Experts of a small language model.
Experts: 48 SwiGLU neurons an expert, a sigmoid router.
Below are experts of layer 10 (counted from 0) of a mixture-of-experts language model. Rows are named router (the router's row for the expert), gate (a neuron's input weights, with its number), up (a neuron's input weights, with its number), down (a neuron's output weights, with its number) and show model dimensions 0-191. Each number is 500 + 40 x the weight over its row's rms, rounded and kept within 0 to 999. Numbers have three digits each.
After each expert's rows: a language model's description of what the expert responds to; "comes before" lists some tokens at least twice as common just after its tokens as in all text. This comes from a sample of Wikipedia text that the model never trained on. Tokens count by the router's weight.

# expert 44
router:558503537493507591559465524506477525466541521549501542475532505578539538453495581505498402444505463433549560446486549491543530518486545477484494485521460477476472592536488521465462582526485524537462517530418488473474462542472459500483491516452445579548466519548491460486503482559500455533495590516548482534505477525489508493537489425424482545579528482512477538503513526507526477485498443529463483552516475486493486453458559585512452494517420438465541529513500510462488490605433505483518431529542412528467496464511503554477508476554459517530494532479461479508539547527616537448
gate11:549470484496509504536416580412535548484408444493473528494484467551488501487403537521507553519523524426551559536523522483538501424457462556499545408472604504509460496498452441546487435472541474509470504507430471510452460453491501458527453489494500485510524497484470518483521470500470536516508459507497516459477536437549480478504475509455498559451478439439534454412543551531523561565461486487441510523437543482516442411541476517504479521505572507416588522466500484523462495476510518506493522515582506468549597560531474528499535474514502542467454449532432486530479527483543509499
up11:527517443541525465551478529578489426496540449463460460490512449581535525490497484426502497526474520485476490482488519479463438469557456453476565451412496534488484581467436445514488565485430545535450527450469469431537505499469537545438525402421493501484541490467443464496457519457442465555571485551536554570555455455453514428442508535509549466527410464498513477532496463515455548565501553493489537541460435495516512435481493499500487508483525545489517466530476490467494498533527446518554543490468520486512481493531480474551568486477570472503557486510512536563434482522569472568
down11:547507496451490534533505503482513570497539461545502482529546565463516538538508514577529485608485547438452568458497558484468475492575544469486453533459438547530451434509463482490488481484450496491544445470561506537469526468518514516569437489496437518511499514469508505486492526440532459524452508492452563567540451432524462529527503483521541532525548382434451422542447468571489469557517466524480495493441543491542534524529485542480496511530523500486535496539521451441501571467501472521549602574415503452473612532533557494529521454533488515553482462488538495507462491475468513545
gate12:559495397480477521496558456485437548501457448509471571485465515503462518470448421510455445549465505493464505511532521558477471428512501448511538484540515535513458512531450488484443513528598457440468521598525450540485587490416493458510471433470504519512504416526450525497423512489522543553517502554537502509474477514526479450488515519483546550465527489587422500500423477460480524452491488529480501462512483398533475449499473565558483523511444477501564472526486549461475508487486454507454473488533426456529557548520526453492502480498377475533525527457432488515494465458531528548
up12:503447447497501516528442561414504523536511493446513469430525483443480560422464555490473524518536519543485438435491493532513479508508559425493490534471475497490430520498493447486506499433482529517456512534584538476504576423565482477493442511524491473560528506474542510550443503443445485537557467569534493468510565447493519556519517540512589446538448502533435480465549425467511517498502543505527456445544531493535535531431514433559518427544518555493467552543497489424522459524519498520500391503480495455468537491466425482478460392492522528494464499468529473496489519566509446467
down12:519557496541474453535505467451465499555533591491489530482454449463511505526485534505496515436413526521406566552480494477393479509475467528484558508486519460520525486596495469461493485398489528557489474489463488514472425463511474505525493530512499449533505517524483502498463543501492507499602514515499437518546432530577560499575514496464466450509534387552445553504489589530501424463495485489462492519445514541529575486527503456425495539481605477456503473475457546485485459574547520513487558474506524545500463564446496517439547522447444503501505506522507485539465444498510470526
gate13:490486515476481495565524529504530544461447500521464481507468457442488513435480557426417539500502510554416502477495515571392522464585551509520460439515544465542553501535546522549461526501449464507458502459488532485540431458483481519488480530532525504507441525495473514490533463527475450390425461519492475528536542495510489453446582470533517520487513486504504565502511486481454514533511515424545509564429434522490434525508478485503466475505501458446533512447547411570449484490442497531414498584539507465540525580534494560523512518499569505539488422506492526512533486511604453493
up13:482559524499553590534473438582457511531492487515493485466549509462462528491491554526581446507479443512498473526525496509478488486463542528503533437495510418484398537497559491492511545406501502520416472404451496493523536500491514466485503513504589510565491495552532490589539540555482523481470523458487562494404484541500532539551477469490438421522472543512485547521523583491525456538446520498445468504473519523522533557458561492510423451582531507505511502461538497513468520563526457568560529466516560500474481441493483471576504534532516449488564567470560484505520429499456484500
down13:510515491489412458514424465564504499498496498536485496528521469508487485505432413462517488514495518454483524502528485655535487472413496505486494521531589522490504498438587495494510542401437538515483514498507574554496447543484517499508483512431552507563438514459507463426482504485492474523543515507460479458508486513432437516511532525510482520485521454577534481491524421514526519538501433518495486440572580506510392516514500512507424545525463481472422510440522505482442454459443516477481541536481535431514525511541472523548489501474453486482494513446489489521385447461579516505
What it handles: Dates and clause-linking the. Year digits and dates in running text, commas or that after dates, and subordinating phrases like that the, when the, however, the.
comes before: " | ", " |", ".", ",", "023", "021"

# expert 55
router:515519425461516521481510550510502421457548516490522454523583555502505465463484532481526479476431529476568493490534415559514511432500518462480474477521536518533529457386505470553526438518500466454519525523540446533476497494515559562556579479463557450444476519564544490422527533431479517523454420478504437509412485473579527525512398533505513517497527460483482512528469437585470526518468449505458445545506521534534508552490466441550483536487476451540437476444465539528478500472524458533523499499499513467472560439542515572534524526405499470473531477427486536491540540492500518469
gate5:539653581494494572510486533437493545546471512514488457528537485510537463499515586484515445539523510485458476510516460542458484506598547427517538453503540496510516540524484527545534493490536539507382465462471498441550455432528454535497536518441481452506429516600518526495513483529478482497454527502478508504508428494514578486534528444490510506500492567414508534552481539542444488449488488560512549476514455487517524445510484498508502534594510489604498490469483479536422543478521446490486551532515442545456476459599585493494516489512490488496446510521444468489495524520465464491
up5:425453494478488517504531491559537501497431414461491526463524466503489538497450523544520501448452563485505515505532474521477457546474493511514483427509484574469449513457484561469487573514553460507489462539557525535553520551526410522455430461486544512543506510463489461420540503588398487503491484456494435496522469458489455542483542447456463454498573539518495443476515466513511459517583514428433452517490530493502473442429536546521422461452433452499450511523556498507537460537551464458499472514487466513498548622501525568532494522455417481451462461519536502520485442458497512515
down5:558514460529478507492489521545514530485503509457480513463457511449503522481484436490570453483487536509417477444471532510489498423532556548490484460454453442519520441480532459475514505513506462543565470501554547576516504542515467490537492519535513505487553516452450538612493488417495570481414460533516538514553510525490549560492585500503498450543499506493508493504562483480533506409539410465412469514515545551467459410475542479523569475478527450494513532475472489529420482459457443488467526502572555488461460477490566441484522462508453495440600500550504501505406465501572483501
gate6:491526474473508564525486430511428453532512480551472562485469592527460461556475499481420552494494532435453456483503480521499532496480552488519565508460473457514482395492543444493482492521428497455552522526457466533533464453439437472474512469463550473515532459471485520473521505465582449501512488452510557521491481427523457524498435542538535519452519491477448488520543507575493491527514507506482535632459491518565490487472449511533484467512499435513483517515544492510521446612445547528546490528504495520574528464591511520492406501464531496473530483432472483463560484547590553554
up6:455520537512497519468422464515544479490480534472507506526534466455583484562494573460543402459471507489470450634465415435499510553497434448513540443531545571479441497458549470482554535493445497514437456495479496564464463463500480484458493505517504471518505444427545564462548397553540495565480504478497422523548514488473436454491521523539498475483519526493538508432541474497547480482537540527531475536484494458457429470531516479463460532528494519472474567480490516523524511498512483543571485477486443520476447448482488492508418500538488499372586470516493454490490489463463459495
down6:451549553448548470521619487476455501508462564548463496534492498492482492549521459443455491503467492468499513538540513391523468533443516563517551452518539445479501518534484518482505481504499441489416475505487528435526511549507503554530533447481525520606466541485472497507538528453471532443503514533525463508498559452362461511491444491456425538512575499505473470487554521586521542478552487519477437470481536582505514554493502490490487483466550524484510506438523556482515526531467510467564502519504553538454523540509550543537515449479571510542528502494501483509513584430429614507
gate7:455468471438495467548575579479560509493477484536469458597504503567472545484438477489547499486478469459559450502474487481582534411443500445452516458519576613515499554534433393540491478457443493498420510525503510516482537466526510429473510490436538493557559589529522460503497446493528462415482498525395503516447503504501521472506498535568498454461498549476470523544502464438476533519524491504511513501524468513512463441506489544463516488532538495471518483405469510598574477514485473549522509503496498535489557536486493496483568447475499496501569467454515455483514510458482499443
up7:459547548513455474449483485551542461454526504482547507523519526518419487560482538449467536519516462470484492464487472601598632484447538556534541513469490488471447479492477519476432533471489557417500496521487551515389450538508487543498494575483509515508532506538473565517467468523524480473487427501524529550572542531453496493513446515470467500492507452555500504526470498497506528435470473495491417536416583457490460520525535411567555484534472496516510467520543492415510488504518575445481490533428486540476525490525528473510461468494481480475572415459466522559496486482559499559
down7:547515478499556518480525482494539526500497547458533560539531469532466501533509527450470521451466420562544570450517555468562450546433531481538446470504490489501515498492500615498430439552429541497525482480474521465453527545584479569433452512483509490514595504491487503413506469519438541447412495442526523526552559442525526481450506456582513464544538476555526543485430507452491499510549501507477455529458458513530478459535476537501454406487461514410501522462442509424540499510517458512497490468447512418444532531525528561540484519462549511565512509457478498480521502459528477495
What it handles: Clause-linking conjunctions. Sentence-opening While, although, because, after, with, until that join clauses, and periods ending narrative sentences.
comes before: "\n\n", " The", " the", " He", " a", " his"

# expert 46
router:538499513535505556478461547506454540483551467479492442484515495551495586539480574550463434406537453524551532432503539453542526566484489475461536498520479418486461555527456529454485530464516482473513494483373501448496467500505505513480464499480457524562500466549525523474517500546533427532453565434519499490484435453569472507528497475471498486536511521511474539495441534537529479494507517506465452569516516476550509496504517565516469502494412442458524559446516548392501514570448450456466468548496473580484501477530418530483551485553435488512502500528438545482537424501525589455
gate0:414529414487424447457519516497481465582464548476487441477469402510518571442473517518523503483518527459506499581557502500496511436464575481482504528522504488480551423491540465480533546577446573486394546524446501486520477546416499555534504454474538560420478472464499432468465533463437549547513471520452507488526459452473517499479573485498450418491549478567472527494488554487483543477508578459512523483505437487542438494458460510439506519547513535523510507478469509466487484497487479495568507452447530499424524487493462488573486551504502458524552524503476536422497563485544503493
up0:481428486471513509497507515433613515533454529426574535484544520523460485540586541468430414484478449548540480509559508477499511530518489444451558484546408491552539468540462522477454486521523548486485570556469555476429525570481552467501513535508485527474542514436433531471473508497419471521504499564485550464424458485479438478456527454468504482555522492520519503440471537507535557535524562476499482523494535478506468502441505488546554544436543480545535452574441446555437480572491455494452488550535531490456526466461532547557491463527517485517514526475515421561513527546484489484
down0:420462533507438467481391548499423546536456512507508524510537452505456476488492483451505534446463583580475479476554561512502587463529536480422456425443520430497504535535527462520509529397474499494564478498499554471469429492497519508433503508511500452598536519430492509469507544535426486449543466480493529482508461564464437533499539465510522489478482503549522517534466585472510487445507415487482464534474568500438536468550448555480468556425501506574425492523447530529555465502503419515501524501478488534486524490505571507447476501493528507473516498506529533530517503537542458465
gate1:491549448502461425502555551529525538488409449452480556504479467444476475551504459446520493466488577523499483522511520499547522453436504453545467468551473544474487495512541510468496471543476568497438484513492433460488541477393467526490442504552485460534531405493530482513482607523530566518519546481493482530492529547541533517490480550516570484503498511572515490437506528504478511530504499523532450531500434480454482469436400432521517453495532512501514515557526415542488458406515481480408471486455487476557562530469563442536457542488449488524476505524438463602514459546492497521
up1:514487481576425504515521490525506488548558507479528481522470467500446540514526514523444504482576521560517399497486511547484509501559485513488465533465483486448495582525558511472514571509500509500425516444603475557510555503493483522489481510472564465467508464473514634528555506566498509486452513510437520488491591463479413459481566511473558489457473418475432477527501504513481441514529530466526481455502532457545552451476520456530451470421520516496552483525522481542470475502474538554586556528507525548482475502477558520484520561501493479391484481475518576514433475475545483405
down1:478472532482519514429464528460506461440471524555517528503515471498478475473458465513525453470538521469575577494563531438563494481502463415539505587444473486537488505535550519418501491472503492431548531580532545466525461492510467560540502530540441450451550486518518576505451479449499593484449569468490464535528479432548501506445528494519452465526444468439504533557479535496426488550431499535480517488495397533547512519529458522504489496540498467473580451477486436525549527501555498504520560498491508539514488563436494522562531516503507404512435516607515529503449529503467542503
gate2:519471501554485506524533517440465495474466518524527548466545497477443477516522476443413531519410473462489388532507485518539472502486457461520563490545495545565512461503487475473474514479453448453499492478574429455517416505482543448511522480465444568512508569443572552487534500435493463493568507482485531446600513513516532479504485498533517529497502489545551467531446531483403501596443425496474542531520485493580479467502489398479547523452486465399481559498522532500512479453465507490531528501538551472495518492453517545503434532535537508500518459467618464528501525438475535511
up2:451503509530591509535488546510490515391543494452553445436509540504511540490453533477481520556460438579479544624545510552506461491529534517491476480513500506557505528564505484479484510468438470399431468563453458517541453506556546555481538502461507508462536525510463456537532474521473489500483544463573498514477554462530471512549464479461454427491479543462501504535515474539533511482454499455471476547475594505490459527419518513510448543519398505472452535496495483522449467500546449488564488481414539517463463497517443480532490481510595469533571508462510496488497441480535406469
down2:490460455562566539517507567514513517498525540465490505372562505509464499529547532469528508533489524459565477535518495430525448497523493488564534457565444472501467480528478464478540552569518508472527530468496471481501451454513532511564543454575500431504495487584442585489431415515483494474489518501495504452509490370478521453417473546408451572501505499511487472472523420512481566502541576503504543565540528478499527409484534496508569506464489491468466503501528497498525505563447518447462425492538455510474501501516518455491435480532502514471558464536551442486561540525508526532
What it handles: Month-year and dates. Month names and in/until before a year, first digits of years and percentage cells, e.g. In July 2022, February 2, 2016.
comes before: "1", "2", "0", "8", "3", "ian"

# expert 39
router:504535510486519547493494519491527539534475468527448499496489473562490486468487557476577500517531494509531550462560499594549514538498426513472549474516390441511515499482411498475528495471533461486525539467461484440519525494470558462510474574497455479533519466512492529436472522573495401510449524488482530517495408446581558482523483471506530448466525567453474534496531452510500566497496537546468507571536553511557477450490538564523428474550471478517535528387476527521493497522545426450570455507491524548538481521486458502470499529557494492515502514554407639513518501515446505486
gate0:572492492503481525491564571424568534576492570505442543504572553534471540569413536451532436521518520474509533516572502458524489475408506493544490471521452502479475553488513481431510545491492444491450492461476535556454500494534517447415492539513488477552510468523520466475501518494509532460532480540496457479502459422488496454523509562496488487459460532435479481440535453510509581538524463518473434535469528499519467485505441487444487418411488464522536561453462500518528467507512547505532429488513528599460490532516576426485513506410531447487493449485479592478502556447506496524
up0:483462457578534488464474452550457469485490473478536547541506462471462514482497483494463571419511530462470491526548518489470490517530485510536521517575573501540542489492627494521540521458450537468486453518467546548557457478481458500501567436505484477484466492472514535534404541596548500500417462474519530445444520479434513545543502512414525463529466488516549455584551520492457573535508464487484483512500454436486539531563524582483516548423482483532478498486431485452446517461561529493540543496543520535530516504507461428504461478466442502555478564567575446533536499549477496480
down0:453546459505509484430407527510576418552512534527522490435558557530577424528459462495510530471487539525492477538533551518470512498464546543499447560540487451456544541425442483533524482494537495472440486427520528481551493430508525467570443502456475492526530523470508511459437459478452557477551448504467445533546533576422483467552538477535537572495567481440542450502504501495501502511541490515507512501573538504520492554432489466464467459508478518514543452521554537545522503479491525493541512488519465468530452471443514520536438441453387425431437507472502503509558516446507502523
gate1:456489455545470514452448537514514556583561502501533496451571492525560475478531509457523440499481460487488546469492519520489511453494518488510514425571481535575519513473466498552526443437473500531427514515455516455540413592456515535494498513553470491487507430521514508498485480519416459501472543493529560580509523549571526483452534492462556475499509443503508532504533491459432513523518524498481530458534550530468527543520459449560425522550506493503557555468486513467473490438583475474511434587523520396525559471556484440557516534544540495395511445535474529518471486484518408506
up1:500507560466431489459546510522537511460490412552475556503526438515543412495516561504510461513507527518412526513587515559500448483492482537451468492511502467459570515437484525519456510494490446468481420484468536499546521485415515463512549531497492443498489546530577503450481436614469428518503532478500512530566492520492507556519444523466531484458540461482538505527527530513480563555488508465499535492478501431488542551528515461519505485577493571497439548528563502473430451483492433483613432541483485515501476486547510442540505455544513557472578510529471466528458444492528506412
down1:544556544519433486467488542527521504423464541561464477538480528544517463510472483521524529472455467550478478466542563564450519489502595538507547515471453466482514487474485439506512440432477424497522509483523501423483524498530501431523502482533533391562503503502487407473419516495506523477534476540595499545447468560452542540563487471522469503449460501447493500544438485496528512524469450470463562555536543490511501572599520521559424444574430471517541503528475490515514497445438504499469510492506523544515546493475531567482512512478464517550446533434492559561546503493499472590
gate2:523531482523493471532519484571562450460527553509452471465440448541531546534486499423435522501462462490548453401499522496460485491466549484499480474443543483519468575530507504516506510404439506525432541458520523486520501502480507473492489479475528449507432527456491445581465506441510546500574479475488502505534518529480528486514433539473507479464484528466545515554490429438511477543477588600491463549517485567521365523579460455531460459440409508510501502466463506474498429504596513551492525512499515508519491531530519520436508447419526498492505532543497549490440535474449487568
up2:564534520522489456532556462518462507511503587486471489542487507472548576466553510568515516565507487463583456528498551506508518497482561493533502446458544503514434485466546561527501479483465467544526484537467554587483492447502482461474442535546516462420484452495527415543621496431535523485461496495500466486516562499494477485533415488517470550557528469547514474442513440600568461496543543527467441572482497592478450520530496469477475491503528476430516487554498419542505470487491459529523574471483526466541511579450455452468535498487515490445510531507499404473506507540457519504
down2:557554471500488478431538593504517503510520458456571485526486488534514520470534479390482548485530428565529503463456492589446550466503517498497470431562513414579461542462418533492475549558536508521473560499494512503466530441547605445523513396467491505545454468499461530452473529447502475510560506481440490542520465503488475496531507498420455551536468513477567423561522521513542488488508499511509498468498489538560467453472504505500503479516485549471427529474418441502578510557516482587537530519453548565471463497488485478464523525469527479509467515573498533519461524523468452527
What it handles: Separators before numbers. Pipes, spaces, dashes, slashes and brackets in tables, coordinates and acronyms, usually right before digits or dates, such as " | ", "/", "on ".
comes before: "1", "2", "0", "3", "4", "5"

# expert 18
router:573517567392512500504459505512489536572532492489501504581461455481503431518550465496529459509490492506511448508443562542467534420473515515467493491442399509470518512451450465485512517446467457496530511525529522450476455460563509519428446531497478502491512495440478439464467488540469561482509506596523553484487540536523412568488505513448528480498501448587513514469547489474538501532478437512518581473445527485422509513499518537474431414532497544608502531506516494533503456519486523500557564470423454488584452509524520527462496454586472524487524491474546504489571518543526473446
gate6:531523473435500470456496531438484459514484434490514529519496514467460458451525528461453492495513478559571397484445452486512521557516540504528464467484436498563473439565524465514511574491530477459405453507460510496472502474480460531527485562502455500418515503510497489546553476511510526542532500464474494468479509470545581440507479562546451509466488499526477607522530477389418463525478442520524442529483540520530529476484487481508499533598489477570541453567507454531496476494427469490480507493521473467530510536505436470588501535530556624505519515510517518518530527534400541555
up6:470470573486444509516453515528527494528447472502562443500406474543481474537483486487429559518501531551439504525469571525434480539501529531548566473426480444542543535507458536441419593456535518574463526499482525474409466485521494498509502509470438516448464537522464496472504479494401543503456408508565502538464580497465482513498433438515476503507488562472497507456596498472510504556497536541513458510458496474529495515545487513538483479428518446460496553488586507509500549505478482515429551522527502512477475520605499504584541528502458543489510527500546561516513465440513545555
down6:488512465480511461547444492433497511521497511590557455487569492481547465479455493406501502543504537500472456536462528501484550567470527472539483512509511495492481491443581483471506465563590525492494572514438496531510432472380551580535490552514516489445539583468441494421535476509432482492417571520571457510491484534477503512517465482476546518479535445462526478470520451513541482463472481503501469445426441483440525453498484490496463510426407495505503564529422477497542464495607523533495573526505505512470530482548494544465469541487536495527543446492470508463482496527473431451
gate7:553542541508605467513506500517516563486488465474493497530526499564514526547530503538571510495475576531481406490469494493531554491524507578493542491546469493551488503495447495468529507537510505559467514528476448463506509565549508592477402497487572511524521550516413553478447455507595461496534512526446436508477444491450434496460413430493503563439487567435461483531525537485551489520505477508542554473478481484537500491436436436460465485457569547549516554498513439523479441459501532464542522477471493467519467492443541523513511491485552480381473500533552502521507494468459453560
up7:589521509531507497506495572489458500461474509410508480369502495521445510452476399572482532545469519514486455437482572454488529447485538540571576516478508523523545473509387491561478464532501517550474479514493488473442527456572472568509480549472506514524495479439478517511492462433535520511482476506525443522544529431477508567464497464511459523487408493563405519570542567443485543494581538462501518505513499555514530419480455516474484477452509527456547506467476474463488484527452517520426437477459499486446541477527494546513417456522472517493511506506462485454467501499468490438
down7:498481524509471471512503504505501527474432468466459547506457501561436565497582507544470535443479520485467520541469483600493559504488507486488487489479485416427470491536428509555518512538586527512513511550498497551498474485511422548444455520512488466436463475470493521450464490454486571526444528515483527488539508522524479429473491559447503420492440433493486518478467454439354503433528548540529508511479487491458495465530539502486461554556489587533555501534480467524401497529495570508533499495437464517490533499420507536474437529598492443505513512466444482518552504502520526585
gate8:471506470516538467521541433529497535522521539523442462533469487463480461509456502521527510548448477438527538531487510516485488422514492471541471576500496509479459556529526483459517525462528458541519579550510449437460457448504430420473426545505478475522506554535487503570506430608470526506504522546427487507553451444535456502486396535520487485468515519577475527614470479553460467531521446444471570464413422493464539435481488488540496498513573501537473534454479466419531535504535484504473510498542537458511530535533525443471521498486591517453495516472535492496537493426539436515
up8:580566537532426505467490509549428502525402572505511448511514480552510435499598451494463506443484530544484483514501552546516462452512491536489477496565460512434469502466508491481445496535444434546531560529510439470472518500518478482510529560521481497526482492492484535531576605424461496578442506468514569547460481556501479448443433470467508468462489467524586480467538483518470499496460473485467507542454432507522561500463539428498434508495443513467513543471517480438533547513539514483488567450567467482540536433474447476476523489449544454506522548487472542475477469413557506528
down8:456489475447487519500454489497459455497528458494535564568530521541565425502509508540547514484541495482484557527470457576469418476556520498475435561502458509495517433564534536515522513551504413503504496465495503517580569453467481471403487520564495522553483450511517455526485592554532497438569488478511505513476504482506502482568452460426515440494448472539528480425521463514486497509557405419521516541436531515431494488498480463487501565474502449475505500500528506544446526449461490483572509508484523545521496546592456446468475464533488489579597536526543457553440480514530511508
What it handles: Numbers, ranges, percentages. Numerals in percentages, dates, ranges and scores, such as 48 in 48.17%, 4-5 years, 51', 31–6, plus words like hot, low, mid.
comes before: "–", " | ", ".", ",", "th", " |"

# expert 61
router:438538466542493476470492533476520570470439502417510515482503547547463504484510505492500598487563440476504398538429448531435473506531525502434566460429534494549520509514502494512543518516570559464513474478547447576485499518489524415570458515463525467502475523529581499483522557394470496497500470477529498477473533456497531519532533515525481477563505538417494516473476534436508475477521515464437474503453495573446483493477598445486496614517464563468523537502475478542496579572493514510523527510515506548499490525458542523598486499482506556512499445482481582505497506545474427507
gate0:574507528472574547508505489440521476522517465554512521489464388438483429511536476461511428446474502484430461520441519528512576492490484458590590458529542438565478479519532468529498405490530488539543449541438486529443524516536453486496546480519514456517564437477562503476485468463549560546441508500455492505527513537469473431495489524531397478486530524515491498468507500524519499429531486510561490549508465542537416470463539521452580447508499549518464430479483499512483505529491492444545573477502515488450505467508516440596481561530515504503497572491452553470486474511508579475
up0:516446474458490482393409483470491530480441568479498540542491531518525495515479494514497522554400489468479469553448537539535600415511471489498501442469530492501574497587464466544482519493485446445520545499460527487520411518497516522541481392479499475600551531517485523533514509521459532534425510568568530504510497538518530474499531485480522499503464483461497537431524459482557489533376537468495538572524465560509530509535475492482546522561452563552528533484502512556511476528527488429537556505514522483456563478500559526488523487482498426467541510572491519514541560537501568493
down0:558583539451465504537467527468526512479487510455456543452500537465484482455524492472507445526469530525436456576507522495523455515555506471658484467493488481446546546499495525557512498490536544495493479462441457501480506462572445479490479458523548480533521527470519539515538483491546497506521461485549546588485448452487557414499492484486479455491525488507481486547452495518556526483527496400435478485503582568474506540466538496471498522523542524488569452500518520471523458551507482494535454528533479530525622532533520435542507476492465578554498535454512624422475476475544526415
gate1:513557460433492463457479492552515518537531488484474491518583504448450489483506466490540449495516512455430428513542545519469491499519398590509513505502509547537438448513448553474531462478397485519438499549461576489524507477458485487536496478493557530519495493541505495591520534461449544494447562418481538496498496500449488492468519541497532526484487546466439500461533498491453453461447497482515465524458475436475495532557411464521477443549480503585508466496481512540385502596482453524473552428563501482469515566444537512502534470594502443436512480515460494535463493526523567481
up1:501488478505532569465441451512493533445535535507512395484492484474516503546477570540509525459543466527521546490494533473525531509570473517477490487479574489505524555490503485440460507461505595492458484496532526444441536542437512539478522518493562532404452479478457448541539593470508541482500519550587398580417499577517532503491575580536573489503533490608482529536497504508462517477523470512461486497523498482452493531537479486502512551506523509458537581460508573517544529501492464573480470483520413520537417508528542461448503473524483549530458523500495561507520529465460525570
down1:445488476435451521526410480466564514527553500467523479481504464542485482483491456459492503494537591503545527454492419531563484500423493462518480476473432503517528453546575421476463494510493517522532544468555514548466496487516527525483510564452501533474432486512528487521470519534468528500478523465467490470463469492512577528519458542558434580519510516484511523530580358498523562476418601480532497500460520513483544461582508500572511496550472522596500513536497578560493524457497527550528437518539513439489464510471510514417518579442542521539537442512494495528559501508474496467
gate2:509462511518435550477514510508540472527526530456506458534474525442563447495515378515528500454511457603557495568504489498447476498547591495481539467501529470497533504481510593522534524441504539495507547471505539488507476512505502522541396563560520483480392486433541489488593482458505533542500469519475484489547495541444413547472458546562505481525531474492463492507560499542450501471491598519511488464531447499525421467477506509489597570512536534411520448483460514541546466502491465454490506478475486452514562499560520459551497590436526466469490516536505510456519447465503497492
up2:479507490536452500504443614546550514501446468484474386542512514521552495516561579491499557505574464585472520485499465454495513476525474518512486477450505506452477528492550561504580493503441571529493517431507552495494506472533450439476410569471437483524472459441501454473494449520525518579534508503581459511556485525521395547589485536547519526505492524512486529503507522456565537549515492522453444494485472487519554442463527518502550499424506454495473527397501498539528585501461564506464516513526483523507510571501556472515441456433485498470458494508531444532520488513505466457
down2:541460481451518476536450514513457449448418512519601464523546543501482500506506527460528466539456466491514540454532510499488465503493549493462464526539509442507519460533514553502511476388539541510498429462512538446506554455506487455422468530532537526467453470451485499486503515476525481500466481495552469488549501551557501465441547535555482431419554581510563445529492484480489528521497440460395542503557502477533516433531483441482586429595522457535524482462591563465532593483497473554502498508549477502495494529460484520496491523477597551503434514521527552500545493536542525454
What it handles: Sentence and heading ends. Final periods before line breaks, and == section heading markers like ==History== or ==Gallery==, plus decimal points in tables.
comes before: "\n\n", " The", "\n", " He", " In ", " In"

# expert 21
router:462557485439455512540473526499500508537548564505532488470463502437446493509531528554501475523451511554457512502516556437488531458447495513459519534459383467504518530451511494547467498449459498479526541596503548428509410519561512566495530563512496474469514493474475473580517479520480541557560504553457439530480488453512472491497504543480533508439578472545519465487529508469564544476511481514498505445491516488564566457453487541437476512509495542520494559476421502474477516532481459391484536447490491452578470496494532438495414442632503550501494524537524498487551438494523568482
gate0:477466505522544422511472506418512421498529541482520526501492536537481461548489435571533463504455541447486450575493416442455481488524542566545496517540498529502469520454489522465489501469484493510478414524507546451542503615537597454485506486481455520508487447453519506467546517505402505518510510470437463512521553479532464462444470560500498470530549524514451524482551420547502458449470546394554535546489455571454423500501445468498463504521455515467495514526411525485526433512490467478497410521434480456496512509469455587479466480510502536464501513514449498490533436475499514435
up0:479557485459474583500512500546510424550446480546565484505591446521493475497508533555461586447419574481453476509513432477528461522585498512504489462535568552442464443460499540544420526489567492534432483581464506526468518510488435480459517526527497519489483550531487528502492507584527475442519600417522478522451457525486487467561497478423522478495509559507515551502500545453492496585478471501478518518487475501474537579492480469500497446500456514538463487456517503561505592533558581481519472462534493543496472537501516471512522473581473577478493528475544493499476446484557460538
down0:484483517494455503536538482537570586501449462509459474514479485478573546536513471536500507503492460508535511510450469481516532539421411532480425480490546473493477532442510439537504443509479561492514508507463555561534474494472427537433546550485551566489487531570529541511452441435455503487615458463559492501489497425477576434475493444497531535422506437518511489543574554463536445493509507487533487546510558526573534519484499588486446504498456486461516429497523546486465537420473508544461416490578540470545467544537532508470483442499486500479497510476505495483530532453493459581
gate1:465483465513476515532544515535535473537440514491481426466551533464487510486548517453432484519463473528531552443472446465520556501524493469532482427522473469537493443514564496500418606472504523460544459503576491497550499499519519469523478475564449456482484499548530533513475524482436563434519529547501505520479430431544538499432538554507502556453525531556511477483448561470543537476555484454490469554454538456529441508518494480475426495495535497491538566533472604525518523539601452500488527502479418432527487595449469514517486517500545522497553536421535508582499437437478489534
up1:504499581549412506501546565505531506503526486447490464481430472512548515482466452476518435468519495481504422448492485512492541476396443504471582517530488538555528544492464448549588445433496500455500489509463472556519454529454495514496521530513522504459527434499470462449518505456447472455495436528438475464498493513528434512495543578500503461530533480421485439477482475570465516543440491475560437521574505509566462465458522543563489534521495500537446520493536468504507458551551514551520473556452502566475558587498480498553548457464472499549496441522503446516405470408521507473
down1:490520514496484563525528549468468503491576523545432591498483546550486545533416531423528472492603567511511469508537478529493488460497519456510507521493565509488532531423575412562560447465453537584443568517432498429485463466483476454431509492537545502492540468533495456550520531485523488506479418514456488432464552513498507474542536525491491523513482468429491465525464454547487472475454457473509544464463466606508446532504538531523464526521469489512479476518502463491464405484475487567529486504542579513386481496560477495515521503512479563543509555475492505436545515471546524502
gate2:425566485468530515537464527520542462456550440509469528536532519564471510570546478457486482525507558508511489515504487472462524505470457487540513438562381442479593532452491404525539437544477499510529508472451549474478548519477502515576526463481493498480552532567490522518460487502462549451469450619463467466543515479497515482548466567566478505523557500445530396499438567467450532549523533476490550501521534502480480522548508540481451578478469475495542461526567537511516523513515482583513493535590466458485466452495536474475504509505484503507463474473509444515463478526482591416
up2:522473465515495452455550422573545539424495559471470465550461456549496466447502482582571466435515484449509519466500411518543560552444449553472454461517486551461498585522514563471507470470458472567529487523425565570481535501506515479548494503482560519520467447561512456498523453481454420505581576545461503524486490527563498572489517438562558459495482436502441529430465493495557479496516496502465492414484529469558459528526525501550471509492524540498497564513439530478518508431476517479433556522534541520471490523537501513520450519560501472433498496487506529516467503456437500509
down2:502464556491546398528524446492474575476515550514457505523526477501529521504533544517629498487480428533440512450502456433544529544546540538524421480507434531546486492460498579458521495525513493577498466484476579507521523517504441507523471412548495519471497507509525425496538550466485514478520535494535519498446522468488456544435460495487481462515505461536492475472469493497456501509499533435545502487450475441502469476535596509493543451474478480543510508537543466541490543455556390425483502456462527474486479535531514577517415445468425528512516538422466403507479547448436498482
What it handles: Ending nouns of names. Final words of multiword proper or common noun phrases, such as Ireland, Army, Cup, University, Sea, countries, Revolution, usually before punctuation.
comes before: ".", ",", " and", " of", " in", " of the"